config = dict(
    n_layer=14,
    d_model=192,
    n_experts=24,
    experts_per_token=6,
    d_expert=32,
    d_shared_expert=64,
    activation='swiglu',
    moe_layers=[1, 2, 3, 4, 5, 6, 7, 8, 9, 10, 11, 12, 13],
    router_score='sigmoid',
    normalize_top_k=True,
    routed_scale=2.45,
    balance_loss=0.000106,
    balance_bias=True,
    router_bias=True,
    n_groups=8,
    groups_per_token=4,
    init_std_router=0.0264,
    lr_router=0.000351,
    n_head=2,
    n_kv_head=1,
    head_dim=96,
    vocab_size=16384,
    norm='rmsnorm',
    norm_place='pre',
    norm_eps=1e-05,
    positions='rope',
    rope_base=10000.0,
    rope_fraction=1.0,
    qk_norm=False,
    attn_scale=0.102,
    tie_embeddings=False,
    parallel_block=False,
    init='normal',
    init_std_qkv=0.0597,
    init_std_o=0.0,
    init_std_up=0.0597,
    init_std_down=0.0,
    optimizer='muon_variant',
    lr=0.00817,
    lr_mult_qkv=0.7,
    beta1=0.9,
    lr_head=0.00519,
    grad_clip=0.5,
    warmup_steps=200,
    schedule='wsd',
    decay_fraction=1.0,
    decay_shape='sqrt',
    final_lr_fraction=0.0,
    batch_tokens=65536,
    seq_len=512,
    doc_mask=True,
    train_tokens=397100000,
    steps=6060,
    dataset='wikipedia_en',
)
Below are experts of layer 4 (counted from 0) of a mixture-of-experts language model. Rows are named gate (a neuron's input weights, with its number), up (a neuron's input weights, with its number) and show model dimensions 96-143. Each number is 500 + 50 x the weight over its row's rms, rounded and kept within 0 to 999. Numbers have three digits each.
Before each expert's rows: "mostly gets" lists some tokens that are sent to it at least half of the time. This comes from a sample of Wikipedia text that the model never trained on.

# expert 2
mostly gets: " A", " B", " P", "The", " K", " N"
gate0:585550461506499409485465592457425469520514493478522521387502534590507489554559536532457444504538508551433587494480604490535505466534511515465525
up0:523425485520500456520503506625445536476514519450449579454511499560595451497458474399505515564518508421414499463485505412599463491428482490458498
gate1:552460548505544325551510488485484507477566528544488485464469521488453367444482533473571524514439463581463501496578584479542455613529523538457482
up1:478541479542487473445511539483507579468498404490594532506489529552496470484577470550483520436525475519408557396539452521453545468511564523496550
gate2:501520441583603460545521469399464457489520485535563451583484441526424495543519542569477571555492523467528599384446602483435441557442489525509521
up2:468467526515427382479499456390444446573604448558501539474473498476484496505444500495443542481548541449547441533464480512450569423495485582470536
gate3:592482478489521463482589502525579528590499470472548479505532535572501437460485471499540463516456390531453527423533477542588510602473428471432525
up3:516447495615489406446655421522462529427539472529505557533504511463518586479491493570501462541485443522467403484500465488473508472493530533517510
gate4:437524537491434541631502485575475506494567599524421521407521574482478494577547516532589517554507545508432502506527553536536519630439541424533521
up4:481471525498468498501513464411502515522455523532555465489508429563446539582491403497552490516574398445452494488507577521464536460497496523471453
gate5:517480518544510455551487470518467484475473429520450436600520576484525469545493455396477567424556513601493502512526553500431430519503410570447514
up5:546462482476455429481477464378453462442417530456474498420471609562494548522364580481499550553567547448575477483527538477477456478523516472471456
gate6:465496514472525450448445487599506563525536476519413477431390423491412576503465625424541494587481434507454437503445546502404495464519456469485547
up6:521594544478522436504567531514537527584546421540469482470590589472479484483558444509474537515570646492573547499551486460502625517481436470578510
gate7:484553556579511528467507526528472578447441495493441474438463500404435478433500455583499488567529512519398552513440526491562535461575509593537485
up7:491541542411444419485538453414474574494565510498483399534460541491496520412423495429555500489507494568450465557494507420425554518431537367550505
gate8:560470562418507498571508516514460603435468581515408464559518513499549460510536493509442549567520469505516623501370557526494442437527587593532557
up8:578454555550512485554512528463482528497542522493537478535430455508417413466521525569523563479433470461563600528475525422496502553500393530545482

# expert 13
mostly gets: "%", "000", "'s", "}", "″", " career"
gate0:551434524510481526504514423540452470448459501450539506502396548507557590534537523591518548524499536431548510493619514433535446425520532496432538
up0:523544478476506489468446449529493498484479397502601466531422614452510468539417533495477580454490458564544558603529453559408501461445487517557428
gate1:486521529539530567507500493492646463514474475443456523485436484531495471505513462441481513430465471488464511524498380466501515513445426487402501
up1:459486496551445571508408475459504488548511565405495555551454513406502480506501514470437548543497474493457496554540454548496516460482536443475525
gate2:449550561468467613527443456546508470471538484532473475569406502495539533545484531503504463483555573547461482538503567458433460429456555467537502
up2:467530505453443508514475559472552485559510468464588522546487505472509477425505514494507465508480500416509423422560408511561540420498453466526616
gate3:447506516492509512467534462500500458461498533437440524399514524493467430562528591557482494511449492525464462475562512466562518480561491493427605
up3:478438403520488450484434507469458527478443514534478503582494494451500523500457422509515460543438418440487582506481536565499449557478542414495473
gate4:504529575458547485519500481502562488525422474518408553485421486424502529526503568548425479460497527522527536515482402466541541431388491518496635
up4:538479488574559426484433533413393533449468330437512458456574505571553470516496405523578516453494518477520509539502518509588488402478558550493440
gate5:458546445505390482503480547593541411486491533579514431423557515524492466518496492519508490541629476533475543456445528507446525578520504605588454
up5:422472405459478525483491560504491469441554506579472514426473472453551543534443446417533444512469484434541422521476604502525440565513484459576543
gate6:486494522526561553524508477500554442585398448536520496531548483519461539515629542537536536394497554391485483457554462487434503517478591481442558
up6:492486549503456401517547502468556476571528530462527575466553422534402419525473463416453534476485438516484461527596558471513471546501411450511462
gate7:575555564547439497469529428505453522394493481521435537473542436496449531438564530470581519487523544525522535590556522524548533451506596495445508
up7:533511557445567537591474441542545576615533438503485461516510488448460498437410447531504545458483485513545530487625508526472450516473409540485472
gate8:555539500556523499530514423502526432463517479462547502512440398522409462464610457528459514437569481527568550510447456478597401461484462540453567
up8:397513543523539441581490521498497517414485482507526484489500553518476526533575506477423526591506511477516498530481471459433542499458405499509482

# expert 16
mostly gets: " 1", " 2", " 4", " 3", "0", "2"
gate0:520590468418573488476521491478510601507517540542544457422563566548462415573610474608501425547474510478528467478476502450473542444458500525560644
up0:474493561443498461538552465489551536484542529489543432518395543537517410569523485570485559545443489511555463467498520498510444584534479520472429
gate1:524486525596483673468515496535446478525568526400535465415477508484523447483506470542509595509501475508547492516525449491510573449430476507536540
up1:523566518512470456417536481481485578575570440476440549563472475498488633544482583496403575375526487488475472510438510465495518525535465482554426
gate2:543523452422492529455385526538457495617549468450571601476450476493451527535561477458482488409529435562496481545486618584535433452543416522426494
up2:477557516521503491502543500565479488550559537501578660513507541504459490494464511455450420432533395489574473558552628419538466437520575468506450
gate3:544466482475517538473515513486494548473625454549600408587508442488502509548500537477548509438503428523527538522445521572484540509533422494571436
up3:554562500470544495575564543540437487517489489486534523471499505497589456540440463596480471532548470471471545397536501513504462596536499475505470
gate4:633486490511600469497484435554521565467591413454490432481526560486429531462496657524383520431495434506417510432513446413511537489605530590443488
up4:504330420406541536543482469516482548553540470484473531552523450549500561504477492404523542471508426461501499552495482391463613534455508447567471
gate5:571527484497450467487399518506458511490584476497583470470520496509432478455518426388517518461546525518493581509542519459509554428523501470471476
up5:476525544468385542465521434543528447448513454522481480537534536469504472391470536406568562568483491545486441578454457484534583616426527503484431
gate6:467467546539526506486577502422546467478542589513547528490553509614462486441358451572480540501528497474563539542543489429388489532610501462562494
up6:470496464487458485519557493550553522583457563445591480492479482528447452608502541443433484505513513546515578449505500405501434523523468502524478
gate7:456475518374440525527484469559437606458583565554538445430572556523527459461427511370426502471469455521513555529438492522465521533415494491537507
up7:553471479549546575492610546555538487462475501453491519523509593478454548577481509494547548414448483497506509441488473512437478508548378573541542
gate8:480519533412489578487525411501403507450467525518500477452490491582438537582552400446419587463496456508463545458486567512513450479575525482532526
up8:480532572419449550530525526462450515510497567523436515562490570578428461499482493525490575604411538513540532490408498539555488595464489491486428

# expert 12
mostly gets: " ", " 4", " 3", " 1", " 6", " 2"
gate0:482583520475532657460570462458431511506521525523515434560554502512556487563434411474529570492577525494506514524455526515525518481470490462421519
up0:568505464488442533519512496463465525476499503549400465485435503458478454588520481412549471496494553477543390532455484487458348370476563561417513
gate1:438569514556513515464499378446541393464587498411569590585598510430465485527492363535500458464578481474452465465453586453449585505480389477541528
up1:495505495518466480505434376516419437458477551527524462502468482482527453462443472547574456532437475524430558447500477448417557577515519442496452
gate2:488485479575469444460508483514463548534454524553525518420486499501530471630511479532493426471555539577470519428519555500490446464501438533508528
up2:520470345502456462419566472521526428496445574458412533588459485527478562548478460479560550559486518512525461569534441442555477456495426466478414
gate3:430572438490514534436508430544534513505467420512448478509476604520515418461517550523516489443615451518480488461491511558458428544469557526523557
up3:506444469449416588475483520502536526620506531490536471365506486565532413506518511432426579497466541514535555469458573455499499536446577484608526
gate4:455590470399540435566485484534482539460471447460492561492546488487501552494525561545508425507591478494475458528481502514484433464471481507516561
up4:481530570580526521453552448472506501535492439452449558514582468471500475504476467492525513628570521517523547440506462520502572495382489516490441
gate5:582533545433494467596555558481498517536560545513518490434564394510532470527480501490518470487567534456548476470581519435487545500456461507507563
up5:517514512511445512452472550537472578479417536509487496480533489479521517490496507520516516438508578519508480488565502424431616470486513469438516
gate6:561539508463598545464556505494415450454442510390493482482445513469454470438530463453544473512479545564522486476447540452422475556444406582457599
up6:413370571577450452487543345476563547491438460490494486454538504471550487551543511435522535425497405564459520547515497500512525458557473595543536
gate7:495470392464514509416469573540468409457488485601504564590514507380587491493491446524543464564515556436352554437539576564528544525532456486522443
up7:479429527408548536588431563507436543485630469459458569555536500544568639583550447407580535420442537493600413514463500458509574505461499529544513
gate8:417526556463485473590504601585501494568540453400489559505599501477589449530559447542478507443597526442496483515470497516481512478525499508551504
up8:476547550395427455595522454462449523517382508453539549532577518526498508488512507556430544455535494380568444519529496636587436555494530586460471

# expert 9
mostly gets: "\n", "°", "″", "′", " In", " /"
gate3:545521477418427573522389476541471479543595468479575456581554651457527471506506493445536446467524463480507507498459484479524433465472422554537544
up3:453468503506436554541535501592476463622487488437502610406465553547425494550548510523426515523583446506488509437548620608505578429490529521507460
gate4:512522577418461575506577581518514465402454456539582561581523507498506511539556527512602466529537481592549443514476440467407437518529494536480529
up4:522542427473505467586530426454501451438502454496556486484508435591465564623492521498517532500417583473593430497477491461475423451460463497596565
gate5:539537418553403537599517382508510494495555511477493440491605527485551512556505512459467430560485524553456458533575616555474586493467516491499478
up5:431516514453558613578507547463519481532478558548456525545500502472518520524488519476550505530546473505568555421614511508501471401498518400394433
gate6:598584558507445513436530519507477461533513552405593605423451505573507498456503497519464529502437472476409433495411460536444439442444499478496434
up6:551432427484471395508437464550523565510551383457482489482450515536488447523448544540452506541471513418423583527481419463507443443501450487494418
gate7:610535453547519566525530533542509456550448481570560478467456519532457497618551522577430584549457488492501547438545518451433462533436451474524519
up7:490550492451509565485566377451567423547480494469539434492457482379515538501469490473411393448437535437529469522456527488512535495405567554452492
gate8:446572481426334532588448391472538539495466483412511561490483489487500467537529537532471572448502513481471507421491453549438577583604531502466512
up8:592491389530487518514525564454366523553446470445542492490525545557456585555530505539448431437438537492534477490559519606548499558502491489436556
gate9:598549514477484538448426506437493430441425451414560560544499547576477524585532503468478508445489507490435524521461469585453561529474494563466505
up9:462460624553413471484479563455537490514530494555451529490588471544497529515537432508544550500561497500534561560429366531631464525504609485501543
gate10:510529425484520465470468496496464510521527500434496516595631514494531461505493496513529521513651448529412505523540492476537526494479472474508547
up10:487561482604505539562533440514539497519558494474593577516522476483513512517511504495561502493518479491521474433481487462570541517527408542553565
gate11:474427434555460474491507547533491520450520503474554552492571511473518523541461529564586472524526472536478551509507476541471530499541446520457460
up11:507547523563445538566384502546531590451592525419545471454441447486540508540526527539544501423515418529557523550480567462481542405490447547535499

# expert 1
mostly gets: "The", " The", " It", " Me", "ara", " \""
gate3:494547512555495447477504546509475529522535363407493427448507466530546454519512489550420500449422415515476448525504434601442459472445576407461526
up3:447568496517513408487434518514487502523486527507496481568517450536525548497500541421477481465503582478500519480447473484524591557598503516544381
gate4:526569431559432448538495424443454475485429510467496525513487416518535497532557482421467551457542392472502448501524589588519581567492560488526463
up4:413570564488533529529451454485526493493464505551468419553524517498479508522474435434547607471508526469488509450527569390508533449487558458503515
gate5:437484552525453519471563503470537480523497528474472482461497434488417528515442512477471544497591385464411456514456516569491514557583455463475484
up5:591451524523541562566466518418461393457617526578558510538579581550564498498562398518505522499531471513581547585472515464459484541525453520527473
gate6:491528474625526378528393538569585389587496456497468498488547533549488449476480554477530455467428407460422594491499428456553495500586480468510445
up6:543449552517469464510498453429495470438527411481572468487490538497414547526509513551547585526509525520451456489569553583490494526493532458444429
gate7:490561506431484485542482558432478477536484536578502603465495522395461492495496460430509511557497432499511469535434479592566501528558580554491439
up7:555486497511559476458523507558545512465459568536517489433561485493542476496492419470556554482575548474527489511477565504523637425483561558581516
gate8:521494579537477509565395526517491523458580558466465572435506443471445549478529470488579489533567535471521569522428579545617468521506535566508480
up8:569487593470485536445577468510529446445457498497463478475513552470446469457414473536515520585508483541499526485576599514530516508471414535577578
gate9:491516413550486411452536540465502522442413562479479481463569507493514484542557493533574472468479484528475555507567524495465563441549487493423548
up9:447554510516537470601538433496492490613511540471529508529617411447471564448567513474550515589508497508480494529530449497540515478382549577494480
gate10:489406460430414445476445513478427469479545530495367461447509436544446564380500427528475537504511484477419553472390512615531466538490509494557463
up10:468577398429449468455455408445504516528513571411594490573479526457558535555494506465476439489458484529449458473462474541482497433537437554481597
gate11:480521560528505425588490477430540464462497483578524502538500507483538526530586483486503625490498477423491541527610481556576558436507491468464512
up11:454472522538505528481555491517462472559439482445469454472529487503502493487411443561626522503483479576543522387526479538499358400408425505474572

# expert 4
mostly gets: " and", " on", " that", " also", " are", " which"
gate3:607526483478584523488442499470450522507480496504487488355477506471523513476433471590536418543545397589536528460394478521562510482544489524523454
up3:543406551496562551518547539570588553448488527430464520509471495537481594482544501596532557481460498518517529508591544505538518520506453508535510
gate4:433581565424548531458476608531507491492476428478585522524527391450418583583478552420468505466543532486454524466496554529564492508545452438492542
up4:514526406441572501450373554457516555545469438491513483422567607505568441434536489473472475492433559468511522488532461490462500487505566480357450
gate5:542368516445548483570557468428548553443539565583494375463440507527516549597550437534514518492524525576561460503555464510479524553521517518490533
up5:499472447406469538457489531540564487528462396564470604441515534568465521429418501516403495467565540497476421460507523455510493540512471528497454
gate6:485561475362532509479516561541491518632547429467527576473467508479535545492423504519545630441535518546468496436501453536469522536444585461439533
up6:488528466452482467506487560511467509537538505489471507456453435427470410487443506440551544476557538501578386479561501498492537503504439432418457
gate7:560489375529489520439557602481479466394507616642490470467588600594498489482433463545473577487524585536518540513485496486456486528575521498554498
up7:521511458551460514475569429579531525587528478500422598476456427520526468542464465465488485471509475454580433446528511483446532540527446478476406
gate8:475506490454568443511475518483510571482473525525441476427506498415443493478501472482466498471552528418551462544506494525556510477399591593456515
up8:534421556571504519512462505458608569514442454524469573585442504482489555576586458565541550511551446563509447497469480484553483560493562537482462
gate9:539526383512508453561436506485399424493400477512580485462564515560556416544532529551541492589549459499530382512395507466540547565468479520566541
up9:561494569478557530563514466424532455481422508426558486496490501462494511457552480541526466555511522466541544559449506515440531489461597520581511
gate10:509394429435518381440488407606555540485500569493461582522512455590452531575540506446450561418509444550492465440486503432453473492507406465523499
up10:489550498464477515485470448474466505590530517504524454492557433497506510479501469454524496513490560484594522457479517478564516450463458548436511
gate11:500572527465636481546556513536484603527497506544483546483520514426446541578513521509537519535468473570511493551475494503434424386411502508509506
up11:599551599515502516460583505521482449450537538558474441563420508501557493444521448491498461560501537461501547509519522473473497503484546507487443

# expert 6
mostly gets: " States", " 2007", " known", " career", " 2015", " work"
gate0:484503526494468476512522510530465532483518502533455500423503489377488472526526476467537417479588382451512527488450521489512452495531594487461474
up0:448533567549497576553481439477477567468425457599506499465478511504490446448517524584541525469536490488508466481560520463495455406465551394554538
gate1:594445544555414463472462508494462545556486493478506559478464622518556502503513483472548570546531500507541599484437499600545530563536491485478564
up1:567525523500501548449548487465424549452456476466472448441460459540372463458477512456487578520457571403463495498560448531492513540567535511502484
gate2:480499503533522532530549521511376534523528542533438439482460542470458625533470433477473452550455535487509497533550468450551591500475456492458564
up2:458538479466493484499465487541480477484478550563503490479461532371453452527449488554542579519471538595490559547438490462421482456595612533484470
gate3:491522494495432493450577497470507484447500446516550492508499482498451474469428452512497491455513456485499427425446484526528568431456535477561553
up3:475563465488512434451485467474609472527496411470444574447528409514480465488504515587564460434561527427476490393551436466435527473512421512541390
gate4:547558497508472456512479489510509521548455523564465486468501481533522450448436443456447506536418458473478555408496523520509607527533610507532523
up4:499461421523502580521513461516570483456482544500485452525476505478469385570549448439482452462496452461442495517492493566490426426519499432520461
gate5:533483485487450528497529438472491475508478487533545482575496554408432438497523504440469500433476532511527511513540594499545531560556519535410478
up5:529639568449502485449415505469453512501485524517440421491468512531527531544462629393566485497522509480502498502431417603528522558532473523439485
gate6:493576463456497499448487540542593553511534527516453493483453593402412482416466514374449529544461429498476517475519538577415557538493452460453586
up6:420500443552472495604501441446538510444506490526562529333531524517445512461560473569493483524612427589547521540567523486430522525515495500564585
gate7:552662580408545520540540575525468503558528521480425463548461546541512487531408474472486526596466526502492494506509505488544526575467512555478524
up7:547507331460484566536444453483470458456590517543497523486497486516527434470530536489476467532516435498528558571537601476461454550466519575556555
gate8:531558509413383516456457579520551514482514470501497531504480521506579586573563468492569480426402432456437608551413483480505503500436511502508523
up8:495569442501414490454538493432509442487545450533460419426378476493548451597543482550453487513465530558471488540420428485533506476522502500551478

# expert 19
mostly gets: "D", "–", "C", "B", "″", " &"
gate3:525487486501551510476436431528476563567558513591365439512510435474510497567423554494577497558578527512529417505454450424483461515577466517591525
up3:542413490452554568547537432527490582524413575565584540396501454533503449497406548481595593522498565504561496473468492379410556435443590613516506
gate4:391442504588469508539541460474508552457487514493560655492403418475556480451475458486585490472554496431453407487436517467490551528497518507538505
up4:558470517557388460529539584432467534438542445617509451474445423514429508434559541591466524571577522504464588482524572572398489511567476474607445
gate5:592402455527539487464529430520544438519507536516442545463539422525496476480519479512625491467569556461497589514481508481501507485510431515674549
up5:499495593500510489448556439494486541501553597499482509529517454406462478457399520474534511386504549445485529567550557556501606469528555481404609
gate6:585491522610612506506589475550495455399379454558453495579536463433393570543533540455537480494603528532433476461432521525476409480439425456436528
up6:395574525424513444525553412486525465544478438478505564445496423509537504500415450500406497505349419468465506497521519523523466461501470555520509
gate7:521437515575508548568554472512535489475517558474546532444516511526491441524504472512537560490522423581487504448493505511578467533511435566475593
up7:540534461452555553489529504544589568491509430623472517565389440521424543417417455470537530482511589397473524552533539461497481466478475538491501
gate8:570424498456572426548465428588437440383514556544444476450451500403516531599468526515513439469536509482557464542455532447522557438482505542490529
up8:505598460492558587551530495524492526535448473482493466540495489516468452484554520702505515465505483556484633466513506510401493477510538490491525
gate9:528467573456499430520496540575451551552509459456559543553505474422477355506404549565516415447596548484572547492570498532507545438548486559437463
up9:591489459523442489511541442537453488452494464584456505471577460514494491497546472465598460477481480461586538509507435511433525434544577521460425
gate10:570455577442569508524488402530407499501510501567558483556489480615522495440524505577558492508528450528498534493578432581534574580482501455473501
up10:514433509503543561530520455460543448505468538521542503460531499482472584398491400544511481461504515641525566412512544571536493498470457570477550
gate11:555505488536475515547507535481493497564477499493458385439424470566450410576423477434473542482473458602438504466433482637460473489476567517505465
up11:418530536517466473556441551471504474488511396536571533533419525552547482510484505520508534505521547534515512422501447452515545610573425498421515

# expert 15
mostly gets: " ==", " but", " when", "\".", " where", " ==="
gate3:485576498499463476458465561497437534491472499533473636502568520435522475500616553450507428555523479484483491452519639512469478533460470493523530
up3:534454550526556488428471528532491523508545444622446373537529518411438523484530418531594447581499534514488538486519449411446445455527478419494465
gate4:569443459424418549449516452379497460578468430425488488455504517550519525533518572522455493467467479464539529452503507472542478487406508560473502
up4:536508425429503527537434402437530589469498536527520427455524487506500508475535522493510501570573540457448532480503561544644413565461502511426416
gate5:473506486470475572553561465492484479439468498540432433411553491518554512437541458486512480476478489451561547468539545532505523593583488483460463
up5:488418477541511519507472452523435474478576491579429529435542523519500537506586501456432568567514555520539462505605565486511422594430513504466452
gate6:507436496526507516434535532515572445519542478515385491393502603518505460443502527523569540465433508503467476509531518539535537478533519509548573
up6:465464477383553563495520544589506569523561520562549492452571458564518458526544537481443509579584483576472544517451575532507558480462417564510476
gate7:506532561489448477459550425491566538514467439438499467605483498438467452547454482337496521395490521497566531468572594465555500498438473418448560
up7:524507570591453533385363540491402401448528474559528503483422472523530466439430581498454555487501469475597494564457472508481483488436485510523527
gate8:468487537543539418456547529558425521577540474469514518513461602550505494543388519506504553456512492492573500478435456442530516536446482517510470
up8:474511387534505562476441446526501512519588555516503507514502542432510514473510517436440552479578576464544536481494552503499467570544480583420433
gate9:495470437485490542448487440493493535472477525550495521487582590501444439582547598410501483426504476555444507489527583599528494523546453467525522
up9:437561502539571488506492489488435617498449563612454538547489620546447508496520489479563497527513550516445515440476425511577485519495556464503564
gate10:560407501494479540521501525539547530477475571562482537572571480519444486601508532574471490557475525538498467514558596505538443605498511467518586
up10:529482497423524467489530478467512509375544474470472524489439493468504462493490468491538399425503549559533571489440570540495438511540590505464511
gate11:484434462557469505434469401576443534478504570428498401429492545543479533558539496509570507549533463476439516448472509524487441400519420394625589
up11:536498412486514521512586445504505516533508552509452528479472477340452495491428523479515452540559506530517466523492597537520458544540497468448513

# expert 0
mostly gets: " G", " S", " H", " B", " J", " I"
gate0:550598491501536456522460532573455513451459561474415498496547497528461424555540528479499476523492451474502510435563515457531507521502488496441502
up0:444436488505558485464542511521474546480529517533439519585594555398561464575578528482466544567507491417493601476440427508487506486521562469441463
gate1:487528527479461475577570496489556426502508443510566569565507552480502394515548524389539548445420415527572587520405578568560531525387547518535538
up1:534434610470490568546440538514454442449556570507485513450467498497514464466471441600506451508614507570432498538575498540456471530493555506524518
gate2:518445520404512551494566465475512412488450512498474495516628486505540520509588430577516434547524519417508504482451499503499536471455543447443568
up2:464498432460495497537613509565539527467555539467478510579581522453511531424515471468487533519525415489444482483551429451446495422438524549546442
gate3:524488544502428511527505531495523587532498541460493497489564475410471555478498476563425495533485582521419487508442595497487527492488527446493517
up3:541545521546474532511498493529452576468449463541427461550507488573542502482452567400525512445534493531491525520571568520473483573476497500477588
gate4:512452527540530554488469525481538439486542498529583516473522384534420464482454511449505511514471517458593526462486465520563563463531444479535532
up4:545479561516501597525538522525421396565520450538511544554499490485495530518480528502513454561554483492517512453470597543458576507547495348540588
gate5:547552518546609545428534538549566548488514436509444568429489392495472552547476609472526505492473577574533535461525535464497497588549499527514499
up5:473526566578537450510391506555483499548516569495565439514525518520483414557598483527540508429468524420461498484529516470509549571435476475447485
gate6:538446519475504471528514440411482413486454501461462530538497492470455347460437491467564532502557487465468553460419426562459541552512439482506488
up6:589508609550493472507475438552504635603412490456491424468545557436598518480541512552495535462501474593511532477449513469534499431481533474494524
gate7:452526570587506576465477468490501576570531556453480498472546557490562464408495647522519484414540382595483523529485603552518552537489483527553512
up7:500557480553501537513503537543504540375501520573508404531529576519543416503659548598492532485510395496537515547498484612417488540521467455526486
gate8:550527546484522487558534523549448525396598597577564539507408464400519387521518521441487507461536520473573536500483527551621517584478470548416490
up8:567495531514436546474575525518513550456446583537536533500556518507451453511511564460501568463510493514457576460455427613524446605470525521484592

# expert 20
mostly gets: " to", " is", " was", " and", " on", " that"
gate3:518493564509498495509542494541531500535521539496451590463527571503434495483529580450473479405518465541451482486591474485480534542486524538510480
up3:508445463510507463452565473455598531544464535516518580480482544606466605532503532538460512588472545524426509492419580572512440471556492505573552
gate4:448497514466440527382505523448500501517518473483396499443500546377594478505518588514548504484490459475529418462429472483595429583586522506548513
up4:473626449434384434528478489481481476455414518518555492535536512489464508552513527522398481413580475534429452530458458492401636473492459482447460
gate5:517456423511484555538509527442517457430445530493507571405596528515549394529504598459511518549558467579562511539503522546480510505534431496551527
up5:452535532482472492441351450519398495559483449546523529541513504470491503443448523579420518551525511442534406562503516495589488451583519485498568
gate6:496361527404517493416474388543493553464476516415513530536455473440526541492518521521438451497552495435546516450594615459610425544508465450633557
up6:517465474487478513452462522493509548516494553425519498530548424487423515535489553472561530522521476552518421567481478528507507536535515436449525
gate7:560481542435554475485471516493530475367506494496521460490480460520524514513511535545515351515534465598472505449452512473516460500553484508471509
up7:534438475501479508487521524548399538486508515494402504418537515485548494497494465565472580580476572523486484511629444512478419518543466521481432
gate8:536372580509518403548551465568521486541432566489559472576564485528507573596600461507502462433506579502504446534514589460523515536451388430505436
up8:499479451497434559575500542535544495584419481476472472370582471451485524461506515500476546478564544523462377449540475495583523500529439515496436
gate9:491389527495489439586468455609475520536515467521541508485425529473467381438503511526527527559592468504575549419512415522467459446478499499469536
up9:542517499407520556596528522501448521447482577605606409400442434608501487498507520538463370493480490447560552489507499537536464419530495494462515
gate10:473459543482510509482550432470551494522508476528611590491469464512477506656411545513463528496487510440502460495506538513499472394409491504578551
up10:516496460480605459505437537484504450490549440422459568491594520466520474498562474494498495537469512477454532503577494521551464466493509573515459
gate11:514428373502519488431490481492556501384629459516552404473577545443497444458523499502477379532533472494543437439434621482479445427558470539460511
up11:415577397466545537408510493517466567496497416457481478465465445477402457502544540454486515529441528411470477480474531522553458475513540473533432